config.toml
n_experts = 12
d_expert = 320
moe_layers = [1, 3, 5, 7, 9]
router_score = "softmax"
normalize_top_k = true
balance_loss = 0.00598
init_std_router = 0.0218
norm_eps = 1e-06
tie_embeddings = "early"
lr = 0.00494
grad_clip = 0.5
batch_tokens = [32768, 65536]
seq_len = 768
steps = 8247
dataset = "wikipedia_en"
Below are experts of layer 7 (counted from 0) of a mixture-of-experts language model. Rows are named router (the router's row for the expert), gate (a neuron's input weights, with its number), up (a neuron's input weights, with its number), down (a neuron's output weights, with its number) and show model dimensions 0-255. Each number is 500 + 25 x the weight over its row's rms, rounded and kept within 0 to 999. Numbers have three digits each.
Before each expert's rows: a language model's description of what the expert responds to; "comes before" lists some tokens at least twice as common just after its tokens as in all text. This comes from a sample of Wikipedia text that the model never trained on. Tokens count by the router's weight.

# expert 6
It responds to: Number words and quantity terms like two, million, several, zeros in numbers, plus sports words like League, Cup.
comes before: " |", "0", ";", ")", " League", " years"
router:479492534499476538525516500513492486486497452498474527471503488487475495483498489513515515549508471490484516497502479485495496504498558519557518522492503534440479552511497503522533524527514476517515523484515476514509539461443488475450516496522470485513473463487509506503484484519460498527487550529501477515497499486485524472496471522487512491531462540466504536516505477526573511530499509545515517520508449494479495517527508506457497534488496497555519512494460486494461486495476533461481488489496468508530533487513458481470549507517525494510515470528470442510469489506480478456495520538502476481503480494475512506556479470524497521492478477524496514469455471500524498479519482535540535474512499484500497484525521458534558474476487475518545470489533468503538506529530483
gate1:480442504527461526489501517522528495500517453505480489485508477486533497508484501499510499504498494493504472533508484460502497529477499492475487521474509506494535494468534473490504476486471478455529513481538465493504483496476456496488455512473536499483486482494523496540477503519541480518490495468480539494489491470485461478549558498494503488503512525516530517508472502509487494516521506483521522528454516501537492484528450507517486499499502536505523524508486501522550484478518518464499497498526473516507505541526539471488506465483521532454502508535522498531505490518468466511498512497471560453463484512482518522501510551485451499502471479454525493525503516434521481508463445508537566498511484527538526542525486448542456504486525510460563476521529512531502479469532468
up1:465474478483494542454483500485551488514464494506476479461511520504537541493500513531505513503489539492501509484590500471484518476458521467445488502433492494527496507503499545496527473466464465505486505527521489491529495486447459523472513511557512477558513500474486469514507545489497473495515482516521535512501492467505539479532530461459501451462510496512525490511484474498488464475491492483510518490462496524487504526474489508494500548587513488535503508482534518491519517476468483491500489478494463527459490498525572495531502533516537497519502501497470525490471507476484522524508489486480543469498504468530538522500475533495452493489527496439514485509497501511509510518486515471508508517528508541494500478509512496506513501468512497494504503527481549493506521527545517
down1:470476500525494519495478540519448485483509492487503472489495509498498485467487468505476459487484508508558495494496491462502516433475494474543468462502475445489520533482522517554481469509520506496521521493475520517477469521522531481493510514474504513497479505476511530498483509456482533474498486505516504495514502496479504522481491551522520471530449514559536475509495502497484548535469484486513486518556497510459487499498528473477508461502512500496499512499517512494463511471497512436516532516538470511515512487515505511517559504518530503473482525492546481481532559530511499510451500527501526523499456502513503479532470472492496492470485494516533552542527480451489466535526514548505487499507503502505469555482524503457478524533504492528507470541545480536472535501456524
gate2:548465508505487504520517473450502502515497472509470477516517500507496489521490511513513522529526498516492452493511467473524511573513467490486525495493563501518496535427513515490516502470519474533432521506512470498501524522463505478460474474477472494461522527519499474506484552478495491492547454531517478514512520514503501509474508480542458443513535531491498479462492472500480482529478477500508479454516500501452470494535470569479494518500478491542491520488529517495495500534501485505466468493502516513513478467511517531489531467506508507496500505521472531489500458516475504454488451470533498482517525493499509523459511542504495514487515507545467521500513528456506474508520453456527486515475468472512486520521483470536472523482458526523489531462502521472522490528524516
up2:471517543468521464495482479480465498507524490497501518527490523513566494476448517509493504473498465500489511501527524511527481514493473549549487488491481535509503497496449518529580486514469510465497505518536493492540470489513517495524520521510479499536479506489512479550507486530499496478483479457481549461484471489485519515501500442504488552492487505501487502518479501520523505477498500486511543501487529458487547468498482477492488531530509500455537492466534503519469499533523526557548504514543489492460529562456524495487508484501478493506531523542530478523498512481493492496477525480538531503462513487495517529464513463505512531507513531475504515479520507543471521508451478492537484501486513478489540505467460509451488507539485438533522509476486501531490469516508517
down2:518510460503488537473507493492478498507456531506506530495515518489478508438491545509504563512544491490537453501491525490502503486492515545439482529486513534496527493502500547505481504556483463507473512481483477530487515529470480501475480496461505505519523477495480503522470522490512519491533497517500502442492452462515520565480541502448500512456508478521511492527494537466520468447528520507488504522500474460462505474480492527492510516478478539498518476484450537523476485459493495524462488561526492522480523531536495548506475502545517503471500466519479484439510481457521499471483526483513497463487455503518486522476501489503482541485492495522494517482552495491534474499539523486537500516502490476503516491508556486497502490514514463511491474522503526514532475500533510

# expert 9
It responds to: Prepositions and commas linking phrases, like as, for, in, on, by, with, often after a verb or noun.
comes before: " the", " a", " his", " an", " he", " which"
router:463512497503468438500489508542473503518524521506506471493536490504544526515499503493508487502507504459510514517533530524510526516507544513489471511445475535499490498504456496550557501524485514501489496527512532497505480503523534477485470529498467522438508465518514501489529464512499474503544483527518470517509481498519496531465514500493486546495518504433516496500516518515524467486535535491483535499532488515545544456477508479476558548538550501475508530515539519501511447491482529494470488525454518507449543495508529483515520464515498501466515524542488492523432489558481463485529531515545475500513513521502486498510432477508484518488513481527456518542503499480473498510482479516482499466480484505519505484502489495494488485504496516502541498532496484456482490508532495
gate1:483546494506516502531525545515524470549481497549462500515477473473481535452517506504497512502484506470519530534516517521488474501478551477495497521500535568456493491557494520497482518513474497497475498500543493453483481489467491510475494486450491509455462535537504459503485505531530489515551480505501523516508532487495473539473484499473528517522546490547485533484450489503479523484503509479533521458506502560510530523482515533477493523513468510523497497479527461534480502522466495488542516505523548482527449471537534460491457551505434522444489487498477510479507467513519519518489497501511482497505522496494491509456505505466515486499499487495502516487468487485476555511542489490497504524479484485517554496480518490488487523506516518519497481494513543483474475465493480
up1:493518538468460515505474464478499490480504504525506479472533495509475534498468502520504527524465499558485484517525547488484498494465476476522547555456514498499499485512521481473512502501450527469546530490474529535496481528485503510467508496490496531507519452509485498506515499491524465548488509489516532503478484473543510448531555464490489497502522474512543520540476535493468473548488458487501509491473465510477492526497489517508499562489497499472539479547519503490496513524499483487518490491503554501477497547491518493490464488510523470467497480517510484547522527461534537521500501518479552485481465510508540528498478490507448517467509443470451452503505479482503468497498476480526513516495543522503514515508502468491472519491504542500525459483448499494475545534499491
down1:537507552474495496461475508532516508488489490510484537501449494501457487486500480533500496446549515540482488531519503487479494523503497502521516489507487502528447477479508496511500500516560476526490471512539430460516504532482471460490494471533473529487495530521491533554511460544576494495502482479514521550502471556503530518512488481496470508477521521486536460509516524529529478505527499541536513501501486487526501530493497474521516506453525531519515522521498501538491503527515481489513489519520502492513507518521484507514490544485480511509504515446447517455529501487476489470475507490501489477509452501470510495501522492457487524516481509518493532497494516544486488502477456520503515504446435518499519465541453520475529483475471489505515486493462520500471528537492545
gate2:484509501469482529516507501515493482503513486491481496515480539533473483490471518489483486524533487480485552512530474504515503496484483441467498496522514507457471440506498502522510480481507469490540533565479497488476441528488551516530469454452492476518538507490489468478525503511498493501521462477506490488517510484492523477514507466451452463505506527518494493488466517487471506485499517545530476532503548504469513553509482525516453487487490463528533490490454509464518474522526517436512494520497504452517467500472496520496546527473489501476496545487545512471528468473493459475502465489498482525510479485531480523479501481475504486532506496493480490500481490429511489506548517509526504507484539484515485539498504500470535506488503497450462506480493505433486511534501544
up2:519452480496467493475532526505533481482524525470479522544487523532486487444493505529534517483505510498523502551494485435460511507513542479479435529499506510491491490488528495509481546459490514475500478509515470534464490467485518497499509488427476492500527542475513518527539536539479462472486484501478515513467536501516562481481532454506460508507505501503480502508513493484461460480437489495489506492464519527491542481518519514507477554497475529512494512522467504495471506526521517540470481527500480453502487536493511519509550476485513538440505481475478507529504520516518530465492477522516526531487472496468516466494498505520547505506471492504487494514533467516506507473473466529495513513508502508511469460507504476496496512466522505482484513502472456513527461470557504
down2:524529415550514473523475524477485506538482459504470466475528514542500473502484489508513505458496514479505490516466478512504489488512490532498515507525538501493502466506484492528453487502480490477548476515489450460459461475510503477501480513469480519487479520454477478507499506497525515489486475510529517476488499531530492484468503483527522509506551477488488460476490505481497447515505526497456482505452562514493524492486470555508533516456523499481477495475472495490511516534515518518505525523500498500493505531538548492410485536517535514465472486507533485496468530488505458464545456467506487492502525517524505522479487468507517531526513534477530465515526485526505478509512490469499471502480500463497483485500552441520505475490531521500482508510484506503539507486512450

# expert 1
It responds to: Common nouns and mid-sentence words after articles or possessives in prose, such as time, years, film, family, way, of.
comes before: " of", " to", " in", ",", ".", " the"
router:490511527524543500509520512489477484461522497486529482496462481497481532485472501496513495522519505469534482512482502517497481555527515511482477483568487464533477462517486468494486504551509526498539485509454488482463546462509466498496486525515503534466491512500548476466496495447502483533523498512473477466495522517514477491531481486500508524516501504427517473503476513554545515468515541522474491483456502556559504470477492512488514498482496482453513507482492497525546493502513507539500496485475531545503469525514513481436513494477517522542515524524497528552446469454513521510486493491534479514505500511501496497499513508554533556500512532502537506513478521480491479520469522539489515506532478485478512446519465508528523524480477508472462483487485495479497508485538520
gate1:528481498501526486483463555498518462542520482511516486552522501526510514485503539480512532506508505468494506517477492515486536464498513493527520529480499516535462484500502491502493472491555522453500445519470493464430489499536531512451533493483495523480467516488484515520508535475566535559508495492488499481510497493511532527495491499477500520533545533496526534529525463522492503492496536471536449491514512478492445486483510512502530476481464496495518485529517505505528533500475471481505480449517500491505503499513496493510476449528501513508493540528467511516465462493527523502483511442446507494503536466501530531517464493503485469479477475499452466507512471462540525491524500478466515492456532472525475495469488494490506553496542505496478483442485497514512520474526512
up1:528524525504448522466476495515495524509482473488473462489534524485521470465560489528510511504540533477499490495526505496503491513552514490495515483496501513460516580484450465538562469495505513480501516486495473509480517475491493551480514479501505459541480487532517505507480503554485505470542507485512479484478470518512524510489523489495523473495436471490511482526490556504506461527475464523481550494523446503487497486527506500503527518543543485471483463537511511457454518479494509523496499497510525492458488470497495519501505500479537470477509513510511507486497505512472488478514488522533481505509543474477485450503443471547488537530515512503470530483535466547521538491491514502513497502504470503484493537530523452450478455495484497524510482516491537480520490534499505
down1:520517502444473566469529509485558471444513495497487528476508488494456484499532480499479544502499492483503484489506478491472471510512479509500517537517524502509505538489536519512505465511491524502472529475498521473479508464485510491526498440519499507513478466510483480522522498512462571486495488488475553485524532540484509497520506496477498515460472489471483539534477494473486527489505485502506501499509468466494489515543522514539459493472509530506545526541499468466521483488501511511486482504494494485481479494430505518524524493509439484507544439482506517490524522460501537519483487505517459535490529498490515471511551456557520483503495529484503489496465506486541507509486508495497586479487449461488504500470525514509521474466503510532522532498490524515473523540510490
gate2:459479499503536540510497500492491512488528448481534485476445518486500542467519522510499481479498485490498500507501470500437488501509442468518470522523549541470497484464492523507509542525469527522494494537508507487449509506497502456521500536495541526529512454474527490501465466500510519480541535528499506451506455509479478481493508506476499529478561508523471522522448467464477510492533500466472522523520510485552523509484519507471519483500504522509468517523483494509487528508539532529497487447513472551496481535494499485482532479502539495514486519550502496508466505484497482466512514566478484513478515508508514490503504513490509526480467486450514486495546453513530535509506516503490507512514492474521495466483522494502526556481492464497546534531492520559523528478524493
up2:525490500502480509516519505465496472454502522494509454467485514515485495463518490455502521468515525476500504530485465480535518507491487485457550478517517499487459521455479478526525481511497526487510474476480491477502500493528485468489496494484474499490522449531473493503501502469476486515470498498507534517514493516523525471496511509481530480502506471513494519517512490473503536510518534476528505546494514495463554488451482500471525489466531475470474453483480485459511482470498521501503452500482561498466472554497550498467503507533523479495544489538483499541484499516536530518504513506455540531486500534510511510555505506510563527474518524493527462527508511466549507537488541485448526496508504498564455484480505509519471568500517529509493506495514504480449529529542483
down2:501491524496529498488493512530504507495472504518511498484508474506537509483466525487466476536487487503485501516512479526507455503462497523534492492524522515516517494505463507479483488480535481491508494523509513525517496485588464459512480502485512506520514528498478523493541503484490527497482487506551469493465474489476493499515521474471473515475490486515533539489527524493467475494537517487502504473500468540496456504524475466522472536503520440495534550525483501524514498491496518515509494492516504430486479546520494462511513440480495481498443514499554533533535512515479508514472462466490504486494489482468539475479517495504510506502473511505472484456553493494467580520511440493461463526486513464523497501514507490524502503478466528474470566536504490454529471525514555